{
  "experts_per_token": 2,
  "activation": "swiglu",
  "n_groups": 8,
  "init_std_router": 0.0314,
  "norm_eps": 1e-05,
  "steps": 4261
}
Below are experts of layer 3 (counted from 0) of a mixture-of-experts language model. Rows are named router (the router's row for the expert), down (a neuron's output weights, with its number) and show model dimensions 0-95. Each number is 128 + 24 x the weight over its row's rms, rounded and kept within 0 to 255. Numbers have three digits each.
Before each expert's rows: a language model's description of what the expert responds to. This comes from a sample of Wikipedia text that the model never trained on.

# expert 30
What it handles: Mixed word pieces
router:137127100133161179160102096070133102149143113159105125137115139162141102125134104092136094148109135118135121113134134142168122161156157120125118111122079138125091147143110129096144116155126089061130143134101099114071113140111136137109178132120149116111131094144135188098130139107127119148
down0:150121140136164153097132097105102149079140105099157136117138072114146141141082145129107106087130089107092127121113111158119173133129076181121125135085111190118154135117143133124149102164102144133133087109131105095104115128102155130108124117137119136112106113083154127116104139154138137140
down1:113107096151177157106116152147133136143133138149119123178107134102117144156161115141164122135106159099153141145125112107161121131130138138125147117160141133118142120136121114173136143135105143118157126146090139119106099122154151154066092137116111020118096142159151126113141088136140128136
down2:141111125128087149109112107135085139094147138130115117146105152170164133132152159102142092088126094088103115125131124092166085135109166147104135122145130078134119160134138170128112174130107126155154181166144098136134137153124126122141114106084145098115168128121144095128120169139154101142
down3:100131116137134154149165112137142128102111119168101130153122129072074167129105164142102119128146122146128125135155138102149129107162129135140156135152082111131144115108131126131167126099161161118100140102110153098140120112144134159076124125124089221127122136125092100118109102124142163118
down4:134163134116098109140124154128087101120133097108123156098151124128155132142142081122156131166138100144110130144135165154159125167158115124142121163140148147074152130099144158133156139129111082092116164120143124093067136129105123137099137137092146060169123109131090102110102142135123120129
down5:090141126120097157127126102174151139108150121147120192116137097168116128151129149144086114119175146153141121103121151149115127132118099127155141141123091119124136155141156126165143141110128094124108147109135110131114097093061130152129126119138143214137118131142143118082098168126104106132
down6:125174148094132101137122102128111108107135139140134129142170130106139128131117129168090107107096090128086088086140121141104155177126130136178098147107149137127129123131128159122115124141108116111137161126152096137102131087100124065140100123135127073165107123118120146122127150144105058154
down7:134082120159114167106105135117181134150111144149105114147124107149135151131113128155184131117119142114093101139134125149135151120153082110115109135121106106096131108074078128125178141157118129118124125112106116119155169129131107160152104146120136205160140139102099089133117127154125168137
down8:130104104152116093102148140159130143100137123117134118095153103140147138138123123141176102104176096154097094126092146123116136104102130155108100150098123165139135180142157116155104066125072128139106101103145078130142137122141130117084131132141119161151098141114111127118122101130145094079
down9:118129153131121117114161126143078152104126171158135122107166140120104097119142153149140101118117132143116125115137093127135133124146099139155151120100128101130079105144130127106103136089121111131105103107124101164124130098136130167157121158097138249147137113138121116107131087131149117103
down10:129108112140066105126167126116148143179104129150084160099128123134122092099121102111122150158137140108109143146129098135198129101133122136134127158153140113145129154141133156147102183133129118110159152138143116161126086114157115162145124097136167177141140156159089121133103101159106131120
down11:118160047114141126112126105095154146093135131125124122169119127125130122116146148134154083086179119109118117083130120115137155129134103152127152094136184177138143121133149136153146107123138170120114130124119103134143139146133112147147141098131158194141113178153144177151108138121118114123
down12:114106111169153125144156121127150130162106162126127118150113146115137133121135131140092106120095100095122099129108101084117115138118163111139135120095106142123116114142122114126092122126113129138137155142109134081067104131143111125169111132157111008134133085140128122150130099159114147123
down13:177126140103113113144081096124078180109128149096192123098123114111143112122110132133128090138110140116110130097101142121119167154147145121132108143109125120117132129140151152106115135127138157114132136125137123138141091175141136147141100125131100042150119126120125139060181143146122113114
down14:096162081121143099110160114161160124171125134153113112141126094114132128113119133119101119134134154099100150138122118140119084133155106133138143161120130171090161130125110121113154113161128153167159118147119138101142147123155140202116150117091089179108143129165141114118105091160115161092
down15:138110129112156124082106112116143096144084153115100171100132128170135105123186089096096106106140094093094117152117160144106129122146117140116113129139129156111100169104138105150171134115100125057127096155101152139110140132123122099096146135139144126114141135083147112128132108156115135167
down16:096135109150092131163126103080138146159144102121110135146139110135112137155120153096136123125138140104146117117154123147113140134144139095124101082111170093154152132122157152083097151149146158117149180175157064102125120097112091129148114137137126095129150121121124134123102166179085131149
down17:143105119128123154123114120117127148174144149077096094106096161119143116118121152112136141149122131096134130135114145135176120146126153133069130150142179063147063141138135136114107124095164155091157173145149134081137146118139094127123113155153124102117125130152154147157113106124105100130
down18:149134130129140129102126151113144136087107134165145110137118132091086106195139136137159118125099116133110133135113108073149121095100133141110115179124099146110154107197131104106120113138121133141130128136143176088083126147144131132113125129130157067117072113148144130124145084136154109135
down19:103090145157154147104122131118118146146163092101161139113102123156115136152127129138143109145135119121134117130117137102119131111087136104145128111132082152106129148140125090126110162114131132126119091129137112143128139132139123109151104126175125000116154139105158103135121121148162153104
down20:080198082149141145156108146162154138072128117110135126135121112131121172145123157160162152119116151140125141131146084168132132137119123112131098155168094115134133151135144129131130144153132139130111075104131172100082177137112156125102089152120163096127106150143111135153122127128146135114

# expert 17
What it handles: Capital letter fragments
router:125126115122099162139104128098121124106135131140119134145137118132152117138133152131134109106154160139133118113127119139171138148143156133118139084114115134124099127121108107093146117160132100114175083143104090117091133131113096225144169137133114113099122094143131211081114120151108144115
down4:088115132157145106128114151136123112152127093143144125114120146141112095103160122098133149118093124111127140140098122079103138118150136106112134094131122147102110121124067134104142119100130101162153138115152151111126183173127116136109111127090113031140113121097104164157123111082135148124
down5:163134140111082128094079131134141136133161144163141107146074130124143128174117120122130170118094122127142129137150146135143115148151151142110145096133122147120152166103105125114141178160143172113116131091158172090156153071136112119117120101148119175120130100154132130087155135145108156098
down6:140142154127137161143127093137098108146135111121135098177142120130147143157133067129137139102159130139121082099143163165118161151126108065113095116089091125114175118110143119115165121144124142113115102143132107152102087163105131120132119122083089192142120113115126138158146104111129132127
down7:144117119142132114117166155106125137116098128157110150153121136131063176110165119111125106112133123149142120149147124140133075112097135147085128111144101081145109156112113127142179128179152112154138138149147131091118155112104122187144126146148110150125158087165129135100124089100147148095
down8:129162105113128160156140111079134147084163113144142099126103149161104150143121153109112165136133133090173133097131081105135148114090140118115119093128128120134081138126094137098106111187147153155124099139143152101154149096137116113116151149147118131074107136098122109123076140125137169135
down9:107104099152147139103153111129065138114149134145125135143130119079110123121147087094148118104102170109126128150150118135165106161109185128129110153154162131146129121147178125148168132165123101146095090111154135131129155122132122117093145131117140189131110148117088091138167125103162127117
down10:164135125163138114085133115130090113146115173118109129139126083138143120147069098107119147127125118116104137133181129119178117151187106110121158145143130127132149078143120131142118140114123144137131131094114132146157115131193115178128122124137123091144131126114152122124128058074109121120
down11:147172149160092182143140102096123156154115107118150153125148173099119148098114125117108153119148152124157108118115104140142081104161146125078125094106126149144114132140111114172109136153137148165174143128094155112180143112122107133122178095150133124100162108154167126126150133147139128123
down12:148149090183154100103148097143089139122074131114161127108110163107143133125102155128107093113105136136106152112141110144120087167136139151107135125098136153151154107119111134142094121153136136107169098136132133128102128137101182124132165111175117188149134106146148144101143156114114103089
down13:091119125136152133161172155115180157141119145144104154157108123151127116105132130124100153112120149173116113127139116133085124123126119120178165121143108143105142118081137127111165167149080088096097133122116087129085113108162085141134111145101164142148134164139132112113077104115151111135
down14:171124133119091135115097144121124125098172134130150125132131146116112115151129152132168109128126104096100160122130136131136168112104164164109131120118121141147121164133165098077166126123084108141124096186105100093151129116138091134144156114180138084147120096142136122072170129111134113098
down15:138131139126159116166095142157152173102081178127105105129174112098143105115103148166172103131151130155118157119102134150155174130127085117142123148120144127126144129110147123194135137126144125111120153145091174135091102148130084128140112142122143147118129128118101102098134090135154173123
down16:125127124123126117114123132122123124147109134132109146137126137162130109153142148125160152155121127165136121086101143146085137118128150147105109105143122102078154116112136117139128117131121076109113121164139133130152098110127128088126110121145120000175139132142144141119125115145135155100
down17:147121150119110180131098137095116119087122143104134140099144167181121156141129158092181149140161136109155132136154118133128107126125140167108069121134150105110092161119138167117067139125096124144150120113131120092120181098113126133084160106127128091138110116139152140132114119108158138142
down18:122119125113100149136126111140143106148107108100107123134145116132169149111135084114116077136106133120146171134122135110119089159168126118101112123122128130127151133121093115179117141173155177143146123096156189098189092127127130127065126122157117150114106123079132115125147108148132153093
down19:111108112128119112137110130132150115117119119099114140157111082171089154148115131106130154114093091085158136098110158150148117130156168145111125100198117159126128140151123091176089138166131166133168149107109096137094115141116135128153100115132096133095145110145140110130118103088172136129
down20:098149144096124111117134151113138159081120149137187160146139145126086131154152149119124117160148139124091111146118107137119136163092141104068122119131080161137103133126138122164118093088148139135138138160150111160104131087140137086111112131146112192121128130126127095123071149107134121150
down21:137149139147176128147080154150130150108113144137127158156160167110115131138123115133160096128159161139117134142109142139129161197134130140097068158111128138147148110120150122136150112116139134110088113171129119148153109149139183129096083112150090132167098126132152169117113098132095140109
down22:099095136162145153125137140131122181139107146138124149123143162106127129153112146166159127101113134117165152105109119131143122129151152163113130152117104122171151130163145176124122148109155121144107099180129168109136165109089105182104107147147168140084152128103167147145089147119162131106
down23:103119140142116167154137117141126136104146118095113130153154105150127125137131097109112136134141129127126127137140115151080113153129119116098137124134134115129096134085161133195148138135105116141075132119116134113111156143117131086145115155082136214080133091100112096145140158134189110159
down24:143096144127134143125123157111143107118103107143104121139117115091129095120144116109158189122079103096119149125105113142161099133150125155138121128119155161146123125146106096141107128151118141089194118123143155153143106111117117152104096159111102082100138157137158172087157118086079135146

# expert 13
What it handles: Name-final fragments
router:122119115156086158145104138110150131106162106132091127125121132141164109127128144110133098103130157139161147126127134083143149128110184141132133126122132172130072133131128135121128095070138101068169150151103123128080113109116118130127153140144125077119145087138116187090161123135108125146
down3:141135078137135134127142105148163157126147093107095143106148156139196110104131148125151104105102142149151152084144134092133142105105108129115139095155127122147106115148130117129122145141116153137169144136096104128084123164110104117159126111128121050108146146133175137143131156119131178168
down4:154091126086117118107128098122103141143162157110130114123136176130133099091110146131137130121109118125129134185124133082142146150157167140125152113159120160146155147118087095148112145120107105100172137151119147105098106101142132106145125153136154081160133095077137132117169095108107152174
down5:112095118131160098120180104113152105122141103140116176136104125122136140095153120098147141119097153133147129126119124142127114123155122171147107124152128107126114121125110069164113113173119099144137116089101128139182127118134094163116123129118155176120130161167114118180081110145117150182
down6:150163115111107164093124139122152158102162125113071067090092139122096094139152139120138119169131119100150109125156101121146171091115133118137157077134102102120098173129126114136114155118160137147134123159119136130143127099153091115168116145155139110117144135107123138161121100142126180110
down7:166120117134133117123149120131094112155124086053120131145094166111144166119120122103080142130143100155105096128126119143119137165171103118100130171149126070127078101134116160110100143118141125109138156117176119128079132137122138115143164150126118122155102147136157120138131159101121135167
down8:106137131149151088147157135140090131150124129136130120105140118109159125158130119131134132142154111123081120174150112146107103173175123114142155159130121155122111140135105158169120121081127080108130160170139173089132168137124140132150099154127132081177146128115132177149139101152094097116
down9:111112123163082116116109108117105153131093133116172123153129103161128143093140108163090121156148124152099127116115141142158121129094099116139130131156121125129169129170106124153174087124100113145109124150136129096123168148138108169099114136129131157103148100135115134109137100066172079085
down10:139124107121118127114153119077171131092144117115165169108133113101108138096059140148148131102130161147132128100156081119140134066165109081137080148111146158109098157136132148120111153115153139128130103166111138124125120111101105122179131124153141184136118153124133129134150126146117146117
down11:103128105159126126127148111075133146138100119130101186130157162131120120120161104118130113104133138121101132131123120112143118095122097130095155154100112103119113150158111090171150121091107152174125127161175045091125147138143143150134127112108112095123169146112101142156163118112120141152
down12:115148107123121128117161111115097128097153125109129082111101136140131118174107146150143119106161129135110121123120114144100133129122108110117111128177125126129102151105137127162121117153123116112100114124127132118122121136154120083134144149133129255107117128146120059146135094149146151135
down13:138133137179167131095088140120122139168110123116139160119105131126083085105164128138116150149086135108160154113103118102104132157118156161114156124126140119150156090149124113146132154130168156153093107123152160127111128138121139186124133160082141110123094164116120130192123104136162110129
down14:105145141104118090154103148135141159080127140134126151173121146125121125108114146170119109130179132160123116105139103150129143077157141129104120102098113147127119155101137095079146140140154129125137119132104125134104156090096102114126113115155176184125174150172104147141131169117167133160
down15:171120133134163129109155124111138096105144139135140133128155118130134084144111118096111127080122097147159093146140132101113131164137129151122136125112117089100142144090143163159100127138147161173119151121127138143138124157146111122099145113119130221085114113125119078143108125132172155174
down16:102162187117129155106105168147106109157134145088104138111150117160106113146135159116122123159143127156177153131100166090106088096088139126117153129096140164177117160129136138131128155129129131144123141143106125094116154139097117102147115143110167088136099100159119152111162134107166155120
down17:153128107120115105116186124113137144123134126121163136105081131086120121114138121120137107164172187092132148092134110107135135133081148152090097139140157174148154114089155110101130098148138150088152109112102125135115089095112177139146133121148124172107145130122168128126131123152122169127
down18:143074112126148134109136166133106140134166205153162128116124132091091123121110114110106122133117166120129138162138107143135088121154135109132112089095130156088137153151134112132132149158121179126073119094118140103121106074112097124122116150119140135128138089117103149147102074155139129131
down19:122122126123164123059152148113108153124177118128128134140131125136108117152170136118129111126143124115147116109107112065130134113115159153103122093169146160141150111141148087146115138111082145165114102138145142134136158138112121113166114088114098088108106152177172124138112114085088146158
down20:123135173132108139092122110103141101109165106110151106136108122085117109107082116114103133131134132095149122147146136110090122122127150094074111130118156127123128151125099104114101123172103185148153151082120098099127092111158146159174108104121100115068110146117135131139132104149108147164
down21:151124109154133151185155145139163165138106104172133093132111122075122146136088095164097107136148173140112114132148123103132148133151148120149137156125107113127122149145098109129136107133106138147127093171158099161125117133120105136119116092144121142112167129128099207137165126125138179139
down22:128179139124093122161150137145107115098085151142127142111162125094152114142133065119144104105130156131085138136135096115102142116134093129126096142117130117109117144144125130104150109121104104136110146095122146146153113132140129166122069108147163099154119084106123143080159108117071099083
down23:150150121143080123153112132124084141130167120078155116119116158171138144140124107094146148133110112079135172146121111126148125156145158141117136115130136072149116130120129164108124133134152136076147119145131117125144150114131142116116155164144150030131103130104118133107179100118119137108